Below are experts of layer 9 (counted from 0) of a mixture-of-experts language model. Rows are named router (the router's row for the expert), gate (a neuron's input weights, with its number), up (a neuron's input weights, with its number) and show model dimensions 0-255. Each number is 500 + 50 x the weight over its row's rms, rounded and kept within 0 to 999. Numbers have three digits each.
Before each expert's rows: "mostly gets" lists some tokens that are sent to it at least half of the time. This comes from a sample of Wikipedia text that the model never trained on.

# expert 6
mostly gets: " Y", " York", " X", " J", " Be", " John"
router:527468475428560513409450559544487415470519549437580510455586466480455541514549439490473447504415538504429536418582547537515592403549547498478376499551559518508465432452550490478537500408523497516484473554531540511497449474509581524475497450530457533514491450512460511524540481491459520399411563440478600524466533383518493515459502561570483563509429508605468436524529568527485524511552539629506522474564429529534524507556447543563475464454460525516502456507435443465499528551457541531453595599469643518499501484477466499473548450463496487413502497560501499487413506473510517403408393489535395513465418414411422507517461489515479487559458463510513503506511478594484527460500473399522571530619595443495520527539433463415503451484532547507518512546494458602523577549392526
gate0:544425455477538518522447503484461471525534451491524467395469443599457632442535456502539402501644576547460447479523508514482552492549520571418518502518497558554609575534561531459443444425474465515520481544403538562540584445445550441497555496472542477564406544422520459537449503501509433550555538554528421476545544486626526488474530457524522460531530499518345524447470546576440378517387442429509515465460509575596493468516491500502503533482460486415483576483503415462615539486522481548515595478556510424552516538574586515434510459436542470492520444514460501518497611463486495524560523541486510566467592451474552511467500497509452478496429470578509461445527392471478519516515476434565536469578430478569480491425418482486560487529490482477449482527510536499498514567549575
up0:468592531512537460458482642479531523530447448555525568580427495536477523498588509475445533500493539507492392519552535564484536515424476474434582547508464455438494510461448393516530486509491574569467541539501481513512441523498538483498494502469514549516494475600482561571504519469479583531451370534492484499466382455519475504435430420611476449438534457436590485513512457518455519439599559458460420384533477592468530517545514580466470521349437513434484474504454514428388429560426516533571520569443492396514558537536481518534465504502499460424547400481475485464503521488529502567482514521424517594424544508481446588497623559428550570543498413545503533454501509471581534446442525500523403494465463491545592484489538536490514502466496611429527524562514512501474513480449470
gate1:460483530462584409550499446629513595554515460499560549479600415520485548492509484530623459514522490508443422363470509554513496540555540470526495465524500564527532484491513579497481516446477462560404495525483510455497510413524472500475467499594504463482526417474534548493494431496462491493448578430499472558505517517567425449480471458396512564510357579538493425485491533409515438566603522590536499470574500549423450505505521557499454522528523566500569492503468501532503468527451527435570519428548575541526530468494442466452537493574491514458483396532442488460525520475509484451593457581550514573589492467524497555516549451553471510459517481489449556488460530431532598532506663389478536510512492503472541479436546544443495591475542556506443460578531523519402605579402429
up1:513472482480409534423444522468421521363482501495491523622472468547447520397478455523410458462479550597425528514568455542492392480626509583457431491535457492497517532525427429556492470577509470400519485500530506450568450545469460567480546509482505560532547541503498512435544528484598447524433365497631422447584451520538467446465577476497599479518594432489445591425555522553499549474486429445514488482431513511537487522465584484498482470490540505505574511520621488533654463465433502501462559564546444490532433545594479495492573496525455511523548559510530539494587474510515610444512465523410550534453422505527495504447550529467479464471416494542499531557496427509479544526459479571567547509543535586537580482574542465548556467523531496490480491523470542491533460462505461
gate2:494472417486464436512546623450493532565501534548502514500483478462394613500444374570516510480467410563501523442409564503542490525429509574504420570568399488402499545617469511548545586515562538530582521512518530459452540483536528527506480450533435476496398532497500580474568539501502497508501506483534389427493548479542485560433528487442527472566619491540451380521465403491511571560459444544535467517499507533473564530619486462482457530502556591537481547408515501531528525497499499517439529541565501503554527532490503502538527418483540535572561452509473529472433566468476643515546497448527549465539437473456455571430494538500557515477507559486513534506550518434467455515522458480514513590441435476488548454442567375471569480527500453418579470450508622505515483561408437
up2:518463623567439585557616508564544482478553500549530518521493517426494472527425549491458533486585517495510436463561409498476475478535534519470396450559483493441477487491420558508511514447469556404589447488518454520485483582550512566549352538567534463517502594365460500404460572573533486466540468561522517446527489405468484542375475549432560488519500470584457466530537486550460578480537473554521488466506505459431501481468449509511487463419441545593548488473476432582510483454418463589612550405464541548501476522516480507522530496531462476539532501573538528454538548404468568482425570431483521418469446552567502513449479426520529478450514578483535409522547506466583449534441486598463503548452495397456569524494592404493540447547454499570528516517479536501493456535491469
gate3:515534477424478518511456538563496590518494505554445506526538427514550565512499521549538506582481496430565520510497603524436422452597552504500477589462519532520531454487552434506428519567465580488509457472496548458420538581480530423545421571493425492562497457412429551534415537523559469557496527444495569593489479573563509556508535591496509537435433597576524489441455476378541531502514539499532437413536520560488542519446569582516478464427546511523529426590469552479434537523503490370469567478431582436493533437480479499444506509554570450479535531509532436610465506494489467510435595495417513571510592535389433517606477604446525518545554403548405539563508527586534468599498495468516501518467505462558480532508525502404459504518510529462460451581482509469492482558459508
up3:374530448407510509455483529458545430403467463445486537452490500506456506521515496439591558535497569511508490450561549419446464469564466491501414492465562432458526482492411423561482499570469559478557539397529535397492534448497434418471511519507573539445513368451517510510441506436438479486540539496505529410444465564595475533502440529491529461619575525526482476547502486508507445577470526408518581467478551541577531477480574391480427411434518561503429489501543435521518588566511424485520458487521531415469480460373441474548422423585435542510509460530431506518484471432485494434468481515516462543502450440454427507511402583465544528546545605390461538421507523426466512567503526577581464534512473481491521503522444440431539532535469463444496493497440475473557553585497477
gate4:485521471449396607408475516479451439486541552511475498469453431570415388451458503510512547556489548482490555407483539487488530453434567524465398529462557515522455602456516464479515454548507528424528506459528492517500488515378439494413488497496468514513579538610387565524545562501563457532519464450406516459526461540525487552572483520422456555497582486479365474484570498572515518516493478560505506513430476507466480467489549447562502462468488528453480492496593479472597586457490447474481524490583562477562547537456588449496533500499440454459538426533464550484461485545559585429569531442575538415572517537489487530457506496538351558516499514523461529551531435451568444577466486521431484400539537494530559528546502489581485517442540386554498507411433499400465508426497385
up4:486452495484458663510577518562621456531584526520569473482473480463513421517488565520408492554573504511452597515464513501556518459524543530369522518459451579559475452403587547429490525574561475545512501543555388494446518449386529534606522488500457512513617489461493469478498552464537521411517442513534326506465606493423432518513499518464427510490550560500496554473463530501441538501552445535434426528497495488486480429499451512500549543561488543575540460502504584444500573477458416486474482578453487476556487601499532463461466526500551554482493521505533498523440527394429467517483510526502496529557450521465506505472457435521537568583548549506435577589498497518551440482555489455419475426478469525429594500465525490549474501398598495599510513558501563445442430467478475
gate5:460521511507531500483433484509498481514569508520517537503501530540486500463530538500589521510469488488544490546551371548414500546427523425436574470529600550471575504424561532437382528462457478474486532454462590463551487381517468522492494510519486529534484483477526394552513543540426543541416555484433564456447478490481512455564480518633539456571480561458544503500513458520535529387514527480488491542591556555495519468552508374512452545460559600398519540472423490545479484534582474566574594539578577436542540460524436408607519514587449540501473425492555481449559495521519537436560514440559415558538507537519616434450542511449453441561410357533561500485473547604493496573496508573541487501497544474517497516492504567523518530489518495466517507448504381465462512598482453
up5:504442568480535569529461546456464582419537569634586546435477540427462418496523505508495596507503527530399461408633596527560523532479546545474530497483533569582498367431534520488401563530452473488564566564540534457473431476550473502535477501474485456516513449502425439497564470445528461365458544493407455536415450480560585469503480501465432446479518555557498444495493504524466478500476542525462515549518544504558521458520441484464498588533499468415471406466527439581526545439447530529528457536525497535554408441439533597465494456502476529477567450504522465465488543513605462512542561505461470604486579533551509527429465616506509545537447457486458563490520511418500432508496499399465555452502479508418534586444587533518469531412541430480582482489486504539490420567478455
gate6:503469452564528495458524419503519441493489604421438536455480430534448458569507478477554613458554501529541463397568499536508579480606544531477454487572435528435519503524507596474417401466481468529556451471483461483544463506471497502562509466546444545403583465529467561546504460567520419613546476484496539482469469462575499520498582566556460596460468448408539483500561528563553504535529532493397539437465498542574420489472529533506539510453492488454499499460514445534455616504455599483615483533498537456481502483502479469488549474512456547529461499512512552451550526563478445432530532506484454484524495413457471486509514461584374456557448409467518563461471465517406385532489483441443513613477514527570429381522525534437529569494474451522379486496414465446499561524461372
up6:585423489550509460509665407476525446490496536413461505433488537516536511617458445451534535490507487464634472514474513536600504475520611353473514471484534559539476535501516483517495499541586562497462533414500437457555453459534510496528484438429448484422614502496471553443500483493464459586460484451483546377417411488518540454512525570522462470555491537481525548494510509536509523547559540515487537503446495447517431476541586531530481525573534414629499567527489439623443534463520496497547464529492501430438478511547433531470545518483457512524518577556440495473473460503496475368543553553615491531488508403547469440467519554549513496507488539514452502462502432414453418516526528450501481520516462500532396550533541582429470618457484478507578520441440465469471609552523428
gate7:592438437409609416537549432447533476445525540467565462421557446426450536471414528461502525491531431511538600446522529501505454466507482446443483534526436449522456535520439547522471516378455542606508560535589508483490603476574519479555450561539470513525577478511440470557451550508471507443439469514610447566575557367558502555499461493449516523530505477510547484545506568551397502463402539537428514448468483522464434497447568454558537441436422454487539486512515496587520500515462472494540506518572548477549423639525495457488557432543504502440472505543519478518408557504462545501507460529539474493482576475531528375548487566542555512476493539500513485457409472511509404502473447483550514473589560410491480446430485406539591414433490463495488503515506532542563401496504611
up7:525388486596448536527582498451540466565474503466479488487498504521446478515460525476517585601509554444512502499606495580457574487577528378507431440447510424547453467486553537507466517443547481540427518506523517497394527466490465590469478513622474541482512526505513492458512485506473501466503479356508495523457546532521424532461457567451518474500450529427456459442391673547515476461586451439470523511531525515498523643536576492548536574536436525498550597506434431408464458448538539503481528516534550490464468516421530586442608443466473494417440445476473476419556505394489560464497449570482457508469513451482506619483408489514448478507457505493557516505496460490508535517546493523534544528528527478442458485402561543409441467531393513458470541593436424487472468414469469
gate8:532553445444480599368418556519512494434524558631414501471509479554449594528540407437489542507482542575511537445475506446469568582513520523551543610499466526473535478529574488535504451451515468477551488487438467446524498467476522573515583455474465444583517554564552544471552570532537496546513580554491460483461492474458452555465499551624492496487476558545476488457506468492409534557449464452513498584424518510471479517505584493539505445485532555524495557492573431457503488571485558456463497613544499371396494356413463420506495473426494450449591573541528454529537539479489509413519531512549462553416481565458587487460440510372474600510432422477575506477533528518504582492509521424532457583437601526451522482542521492534559444584500527494512490509434534525516462489523475
up8:458543526549365469458512471510465487431467439566571444567457487570492417435529538494498482568431500520465585390491527586442534435447532434520453439505469545465499537555575425506437471447419473544449559488514497536448532542484582545497571502407553510513456448574502503445503545492493454527507532530600484494521525378563493390573530431461459521577527468492420580560453597510467479428514589496503565467492543518508532621485444563488491499557399518481453615451484481555580581504543456482512534499442545506466579515527413518449448434441513501574491471568516499558462465541500558462591493519465518616506440512515519524439553503427557584493513517459546459515455567474523552485500599466535442481566530462435504499550516572571560506520539519518479548619457489482442623475523469
gate9:432508492390535427510566491484550513417531535553481588513463423537528567441546462495542520516413586497367481461504575568461527457506529459521362489509518555381617473524517519552558449402591479370572552444505547467501479468546523495516528410563398502500542448405477421486455448513582516432495432499458536530469509536532516510494528558459570461471500445426498478431472578555544506503511551555533505494508463495492560548521600549550465500498478512529512500509469482566491568482485486518455485461571500508409396487465587516419596413495535577497487575441525555473532597385585510472531443471497541495444474464480502484433514507519498544503604547503500578511530417508459471464526557427540480536584518504544517510520501529424536483449394450501455383505542462569559520544457496
up9:532518471466572469429473583457581596484540471487481466487398506473503565548590461491410543546470448526425557464540487476407461609401521553455424606462501441575503515473622553561551536591471524514475550492503438571456471421538565545559526489517461533491526454480541517498450546511466498429533496481488542513547514532400483511489554521514555498550429502532417459349539493480450398532499490545504566544463587616572564521566555483532506543483493479545548498444453426462538554514517443502551448592592470456460513508483549458581480506528511423484502472602446469527510508442535485452482526455487561505557544504508503452422620438483526504505538531501505431593424472567553420440573459428562487555471446499588539499464617536542529523519497519580513473476456549455509601429493514
gate10:461583499457500494476575525597442467575440552480436525456478565504639483455450550489512498539493557446429525505452501498492454510487531452448474479461523584563459484476523602519419578426552493512507460576486413515483517518507518531455530448485487497476554525522561471529476499395493472485512654568383575467462546454494454451477527513432406558559512465493547533426414459633482507466544502565471542600557485540511492543617491465541551537499392493548537538515432526553542493479544522528463403460508589416515426450471505512494482469524500459427463491570616488523572483398602502491580565469460535570483453430409467580522450555458433520615514445475525556521539507485527438494526491381584539414520514545471488470522479513470589520489469466535481519438560488427545547515504490
up10:552466566576467449570519660443511632496469406500548510554505527537557515475512544478534494492553478530482603525483545457480491466503471564543538466459532511558436541574454476501403530359422530471448525449508400465453464575563496489507444490428506526463456559577657481480441533433434486437545539474458426504561554460507564505579438439432504517517452434521489439458527573480558605473488465525464492529561531446492490558502499583550426552514519480450523522464482616454550508462504568505540423559433489481523530534461537561521556516428434481439536474586494415436525511542574467488501449539515561580552530504474506482511589540502523453509439485484514537537512520465461424485497512498529379522552523485545412539459439499428437596406562480478471489533635543459503574512543500
gate11:521563497546491526498545589481418531474516442470555403540460420677496526476490534570489488463493527584568441521558486520470509466488537562547477520468514476499543567530568507495528574554523456534472521480449541546495551521462585544494490426467496514488546574539543534434475618500496607395373507418547602439541520507552465506401468392456478571523400468412494580474533545525509477487529527471532551511436464435530436576500515470546477471476443487522542585462568401444524465521512497499539536542451470450396476372419465492484436449525534501570477548505471479546525399493474607498498521449448469484476490582465507484532608411568440438541501462555575457414464477568463548468524416507502495568432503462486447540581529512473443468488475549428501489557543443531557424464545516
up11:448419463438510515478449422527421557448480479380535521462438530475571478562477554459473462461497558528558621530431473436562578533493482510443456500613441498587450561438531478502462498624477478496451486450438483507554555485422438583518428456492504474553606463493537512483424509530532581446454513545494396432541516526406482379474524500484520532478591584523527481474482424486552527560491551467397585487464501567508507532527488474553478480600562526491476494472489502444409623526428460518561415442491492466513476519489457500504542514473449498431532542506496462469569490454554567479545524457568515570579539446552528581513564426539490534486584545502438470639512511507492468538534524486479413418491434547536550432509551570472503493452572447481548446400427514460420515461469437
gate12:609447539504505513487450480459419499589494516573549518479471438653478514513497553592464559493489467610426485486523513523443526480440464616421465509553526517492588525518520487597480522495493545534459427547422526522507554466554572518568466476574379428591532520418489432499559566472481460443578559503485480448521483484529571624424560480527496509483547541557573602488468523517437547458416550578545562483578502506542460416534526480591472471565490540515425405513541485519542532536501470574524560516437553517444496404461547452503586513511529474508486435519430544599563415548479512413534567452494426514436440551537393460585411534528432531541527514508500565493571481556441528564440536447563511471572565501459456436521542490545462522455490492496469492492508498473424489506483536
up12:440592457520556482574482536537511519419572515445436612577522529456487508453426518503511461449496535413470439555494536389441463554508450483447452512496465442518486585580459508473502460556501441566571541429554439481542450425475403540538560515457512535534466486610519473472487524475482537558362480519515525534549557547604479452526479545485462512460539500470412468535547549566492424494523513481449380468450432520481576583562393462482526543455558402406518452504448502537562426545492428457492453505600494458490578528462429526486538482538498572466465512551515469560480571559513594560512514452500546558562580524522575569503500439427466462526454424439464440506504512440476519492522462485489484493457524518483463565545406474491434550572469483438528529468615410504538437611601503